From a checkpoint of a small mixture-of-experts model trained on Wikipedia.
Size: 8 layers, width 384, 50.2M parameters.
Experts: 64 experts in each of 4 layers, 64 SwiGLU neurons an expert, 4 picks a token, a sigmoid router, a shared expert of 128 neurons.
Training: a variant of Muon for the experts, 8246 steps.
Below are experts of layer 4 (counted from 0) of a mixture-of-experts language model. Rows are named router (the router's row for the expert), gate (a neuron's input weights, with its number), up (a neuron's input weights, with its number) and show model dimensions 0-127. Each number is 500 + 50 x the weight over its row's rms, rounded and kept within 0 to 999. Numbers have three digits each.
After each expert's rows: a language model's description of what the expert responds to; "comes after" lists some tokens at least twice as common just before its tokens as in all text. This comes from a sample of Wikipedia text that the model never trained on. Tokens count by the router's weight.

# expert 57
router:559521555474556398443584508572383535504422400476479427467499472444453451516601511498501515508443528466423443460518503487515476506495504560554604441480517586587484498454425511505514495468427532542520482558501482583503490554443499492549439419523497561526489602512495440422440531455401546573529499527413484572485484482509565469564566517509429558518563541565489481416514575565505402463482
gate0:498478416544483485521454492546486510434472563546531560429479384556503456457497430528522502545485543434504428428458445480507465463523539459647478457508384576465444555571497425565498565485493508479513514511483466493589477523473437506575550486580422568455401527569564541417511400526549509484648471476408479436503496524421540484500587380503454586468537489559513442410531501528524498556468
up0:482503467501568526532433541544560563434440529533499554510488539453440418461447533539462460507489570477503481376504393581480465515449532539558451531493433523453509597551477497529495544493493628490435551553531491535590495466463589536528628496585504489498513492537601556480422447539538551522648562447396487520467404465443537451412580459638447522533509466525513381487561626484444461497534
It responds to: Table cells and digits. Pipes between table cells and single digits in scores and decimal coordinates, such as "34.0551°N", "| 3:27 |", "21–25".
comes after: " ", ".", "| ", "0 ", "–", "% "

# expert 27
router:576527515511501487597542459473457520536533489607484474449544583528505516442484489503483466542575531458458427455508473471603455548540608456549521469540488525515412462486567499424530448501514472459401511590443509511515504514526518459528524429419547472558472496576562520451463578503407518581435503580448459470537498541500675512482521441430494548464517590463494485556439513558553456442503
gate0:658516592544514499507549449477525487531555500562548502459431541462476434484402528501493479450501508463575503555477468483530503446473524451544437520478444483524507411491512457576408473449445544451537621483470471596596448548529518561505497569545469478619488440488481425535478513453500516500468481487500527473482475453470536629527498366457532435484565538552586552469491396515487466484531
up0:412474427585452521407520503495391550476462563568495480506627458557514545513578497494536591529475501538378479428505502432492534593566436541517574451468466479541510503436507539445536520452541499518474377507459495402398579410520502500531478390454521503312559568494517583431515439598472479508543509561528511484507570472492482433503478569516425570512448521430419433508562527529529513567517
It responds to: Line-initial list markers. The dash or pipe opening a new list item or table row, plus sentence-opening In, On, At, While, and taxonomy labels like Phylum and Order.
comes after: "\n", "\n\n", "\n  ", " ", "Born", "Party "

# expert 23
router:629532444537501424464560507440406505578522462552492422461457382601533565508431504451490466465502360492512427457502510457486434539563448513485530512457498474521626484420546508537495419483504450485518548502498533457450534474443471516465467416475533469491516451538458524455513520468441576507505511445537532587560425476514490432476546475441483454620497549517452573376557430499506419557504
gate0:493532547535432491470463525485453444515517521490512573484463497491533383599381354488562470514475440557472489437484465434515574461536519477476455536548506425483501484470547454480519478523568514463592514414593571410490526439437458467485563498488433370574490509466430519399537493445536601508503574566436363556523446529485417485428484513432434521491528537523469522571477427541528461568493
up0:466456522506547542512536478511552517481497512493561421552582510520437583503601641486501524494493551481523474578563590603515457543456486591439477535516459464476533491462533482477487516511476531508408428554412488516540516559557541489469415465467482621472550397491510516573529463596419420492473476502569654450542538444553525489479560520495572500440515506443493556547554487491473539484555
It responds to: Table and infobox labels. Labels opening infobox or table fields, like Coordinates, Born, Total, Following, plus modals would, could, can and infinitive to.
comes after: "- ", ".", "|", "See ", "• ", "to "

# expert 26
router:547401504413576339449497491469392562502522556534454472433437563456485510489527477397494480491465585485448478496485411557493458502624389571619484432484519602531494506463399631449563413484545507526512512474480498505464540495498506457548518535512457517508507545456554478479462528510435569458446401531485453552511434508485594549492542541461546554506557542572502566487451468556536435506461
gate0:547523550520440498434454477427499444478498448511473478489502490465519510447463547414551528404550438431558560582502501557440502472446568471507445421389486468474511511507493439455493527541529464420542410468524461459464555427452351536495559487516482547437544530497450512487550591450487524403469501467514510561525503430544494499499501415466476452470478519513445573571458426574547473496479
up0:515534424506500541398536534516437429523496502508426438504481394514551533421484415485499554515412507495566550516510517559476453465513509532609422543429487438489514374461484392525508477467633538516443521412443517500484473452505509559384558534474443455463438527520561460487549501492444449564536556572511424528509542474511554540511560446532522354559505563529482609450538481513498571490531
It responds to: Year and number digits. Leading digit groups of years and other numbers, such as 201 in 2017, 199 in 1996, and digits in coordinates, scores, tables.
comes after: "(", "| ", "–", "in ", ", ", "."

# expert 28
router:556510507473501546464495484508525543554516497467424538487496566544369411516473495435494559477493555545449535524516498494448512441420554507499495492444558580537476503551442527471450436481524506525488523558499507551459529463500528456422495478570530491476440591426440500461428589423484541470460492516470480570511474503531519551563532533438473516567489496580557543515546549566493418486471
gate0:517518553504497438553426484536547443557553555492474531539587528478545625557579518508504475546437486562516453574573494559598505474420506533465457426586580488404462437448465502544550488529509585569448535525444466576496428497578487506542476539577489438435520556617462425460469451531459481555509512485423535454482592501525533538425454456502489513570485434391445496464527486486551558580583
up0:422418514561427566566565537464505424491532520381459540384508496436548556614569531458496446528448596414621452533414492540571608549459452565430513453448478492484403511432509548510500477556497589529484511589604517511472487558506444535570477509525468499503527479511521373579454487527522468508569448482521471487503455452419467548508437568541554434456498472498535431519589459542496519504516
It responds to: Word-initial pieces. Opening pieces of words starting after a space, colon or line, such as W, De, Re, di(oxygen), p(encil), fl(amenco).
comes after: "| ", ", ", "(", ": ", "- ", "\""

# expert 30
router:551468584494514331508580522410465539425503514527463488482481582532487529540535407400476487581465523517530396430522512486667360443549467499484575508521514519525498527442445549487535381507408489560478437499522480531480497547421483495550499418491557553515533567529526461463449517455474544524494487621444418486567541541560536507560522526504506512452530443553413622461539520560475452473479
gate0:422457459498446543488444501494476529496402527541484555463455503510467526502546527531477487495510604515377639501507458518525439517513487518469544455575538543536559517568541464421465552496543547513458511577542516542610495446477520514538554448391535467515408487506496458476530518496446457549596527547534450553498436527563507527457433569548499519562468531530513504532454456390398641492561
up0:495522526502495461446516533512510485459548486471466467517389443527521433519521497481518523485441492566529414452519500491484509503552478631460475591462475545558533452474562590597507476597456564418510420431456458486416511462555504419548494508424468553427471512414694501545498449550434455452421371504469533518455540481461497485509468510439543517572533570435430526517499556522598529548572
It responds to: Year prefixes, table headers. First three digits of years such as 201, 199, 185, and the pipe after the first header cell of tables.
comes after: "in ", "(", "In ", "–", ", ", " "

# expert 51
router:540503545475463515546475536481468587547465456495400483484404515435481530519513496482552502532532546514512492503498508465528618473516440443452505361523465602572509419434417559500519418556514531586420501494454436535545594501486508475500446563437553496506469511430504462509350504455464605612492482511435476519494470522534521434520510579585463552525532540522426538462551521550596309460456
gate0:421477464484532484452439558481435593501447568574486582401482497507463514474507477563416492441530540514529477552516572536483543448463409499453374473529472562507582431436543513457508477496548569490497452545445498481531465482521489452424524463399467586520439480539474543407449585475461530476549454534471543510592520570438489420415491475519507519504551545505606472510382479538495464488561
up0:466470515451479503500495449558425469513540513506510525445528516577484591529469510427443484458511591481533502491492490516416500483479427452471430490520527558507462493524538504499480442512511527546525553444510489570541548569524519526456509569472600495593504507561538496507509472321566517526488512480403504561474460521498533444488584399480415472451527393489509511371506519544485418501484
It responds to: Place-name first words. First words of multiword place names after a comma, such as United in "United States" and New in "New York", plus 1800s year prefixes and This.
comes after: ", ", ",", "is ", "(", "was ", "a "

# expert 60
router:521493485413512492407455565472519558490488513569394518435489552490496483467483500470509585573519534540512528531442458560504515438556475534464502469496469550535478508504370607576544457502568584485544488495427403481431528493570583399474487484600601463521410565435500491526428560512525538546443503572458493555530489530491548521534515510588495524567506575560541409486521595556507534453468
gate0:492481522529468394503518475529455578418491383502550572563429490468542525486459526511412505585526477474490484535529522535583584560553544518509496472510436524524563434503489571456452572538452432636423434599521511475553429529551449587547576558474530451538522457428504473575470528572483421448543511494496571471549609381547455502589407496383434535499519433644416453485528505455524494522552
up0:530574487551426435592545502519486488413522451447578474528471497558493440533545448533510477397443569553461478586583558526531409557505523454389455548538440468504542366473562485464561517551490489548433401516511493543537489587535460587452527532467426505397536434496440519592568530397522392544423430454439529478515430538538565479597483510436443524505456549562564469571492538518455563532541
It responds to: Table cells and headers. Empty cells, pipes and header words in sports and election tables, such as No, Candidate, Player, Name, plus dollar signs and odd bytes.
comes after: "| ", "; ", ": ", "\"", "- ", "0 "

# expert 29
router:548518608459553523422535452552451555507497509407450525429464547529396504489543524421504504525540512534494506520514479464440477423448489492516582483522479554452517516569400545580479446535502455455501507448506496640459494537425566440523475528553564463473480666449447460493476509423475524451482542552463461606425535544506530549447550491475493540538505546597459491499631550560421400450522
gate0:522557480498474443471543403581485465491485485485504549571515557540523565546492477549519483429577528521491476467608503436585488540548594409593503499545545469500416491487448502515572475471530542533536501441556504521490483502474560458496501567492502502429486474496514451377493595505466464554432475492431523412427494524519454498529468455539481455589612605503458465502483423482494538514531
up0:545398463557518453396531612488417500463538430534487576586515489519485484454538471514506456541399476593444424544489468476440448501548524506455487591530501517504443517526610473583495482420492549469521503588471413533469475512462523473525541524515521529524522494470589493535493442509437494589500476502502506533531475484554530486520503495458561556449535447523585537476543575502397470488434
It responds to: Capitalized name onsets. First piece of a capitalized proper name after a comma, colon or pipe, e.g. Car-marthenshire, Al, Sh, Kh, Mar.
comes after: ", ", "- ", ": ", ". ", "of ", "= "

# expert 19
router:532481483388530434448414461432417548490516390596471433424470506563381461500528535397442521472557474509520491452467396498542436489497512566482498545504488516516528489581516555570414449487407497502512409547476531596539458470557454395473522456557527535571533560546548509509450491425473531423508505515421541595573461496455562453462529471473485537479472520528580419521502539573418405444505
gate0:564485522479455552458493482451547571442444495521554483458493603525511393554482504425490450451529497411529461508539483478575489524542549651584507579563517463573523482548539542544471564503452479483450498581564527514538504567535591535505472465532522478498501544608501466530425485427485562526463558582411525524522495476500449506444441506511463509539499536456503555465468579437489509550447
up0:583531476459458449436486485413529619494443476551524424422500534620478443549454503395452483522551460487480444364481477465494523455509461526582480561490527529540428463490557522536507550522489487450436493568390626514534517449533500426474479542545525517553594519587520503419413465562471572487385482473464503518556440496508606501458470543487422559407411506470574580505469581524540546518537
It responds to: Pronouns, names as subjects. Subject pronouns and first names starting a clause, e.g. He, she, John, it, plus opening quotation marks and colons introducing quotes.
comes after: ". ", ", ", "- ", ": ", "by ", "that "

# expert 5
router:476390605474511519445583443542500580479394451514432466458483606526471524506509411517443501545460466520464555461519446512473485513550479460544557472512498541503476492442439536521433445500509511513506513442497409544430499431518523513412523432594568444541510549556456496592368534463437538424405495502419478553536526461495558568547557593573482504511508452565554500474543513543430538473512
gate0:563530498501463470596520418535600481490574545490539502562524459460497510548578482479484558568496504528528579450473450590516474514519524551481415471432532506533601528539424433550449463527435469484431493572488572521499469453482476524454551464485564475522544483515477479426501460557488532445641595484502477436564538488559523437482445551604544477496537429512456465506505554448510559456533
up0:481466542496540544540497548581499625543518418467457476484487452461541478512494516551473406421522494507427437442511497461412496423537534456536476549519534564494562507528512530490523513405534518534538453553551462466481553477509545468643543447474435391528467532490501527509537455558505572513551382526506593514448509598541467537480544507417499556528504489505587397458420488611495434498476
It responds to: Month names, infobox colons. Month names before a day or year, such as May 1965 and October 14, plus colons after infobox field labels like Cinematography: or Authority:.
comes after: "in ", "the ", "In ", "New ", "of ", "United "

# expert 40
router:533619551478515408512586560517528588547469420509495511466492538413399414485550423477519536517503534569462567440572449539476468499530534520461577505533466537489493556511422581537507542504502492578489448544454473522514569572486508500572548514483594512549614499444476528488392512440480576538464500579509399510469516498521462532482464503439533550539469573518501589457513500581421418486461
gate0:478525487487485413463461442521459520552456477491506483508560514540454590504516572575507508442553486570443495495427534432524465434472536405435468523502542428515552526578510468553462574413535422479557555562548486506410451429510509562494498515476542467523560567518518483481458531413547563569498488362537505436519576446553519551452420512440501460564586581403584528474409556459437527450529
up0:423496510483539443531518471497482477481580468443494525437447477481421559466487477498575602479476530577469520662457528449482531495516564498411580475460550512484539446508414466507381472445517473494558428573558482489465521417498491524488546522478494500519510499479507441536516499421530530541509458453598396485459460549542450550460479589484486375522536533527573479459514423497490471549506
It responds to: Nouns after articles. Noun or first noun piece right after the, a or an, such as pl(unge), Con, Skyl(ine), group, indic(ators).
comes after: "the ", "The ", "a ", "s ", "an ", "\""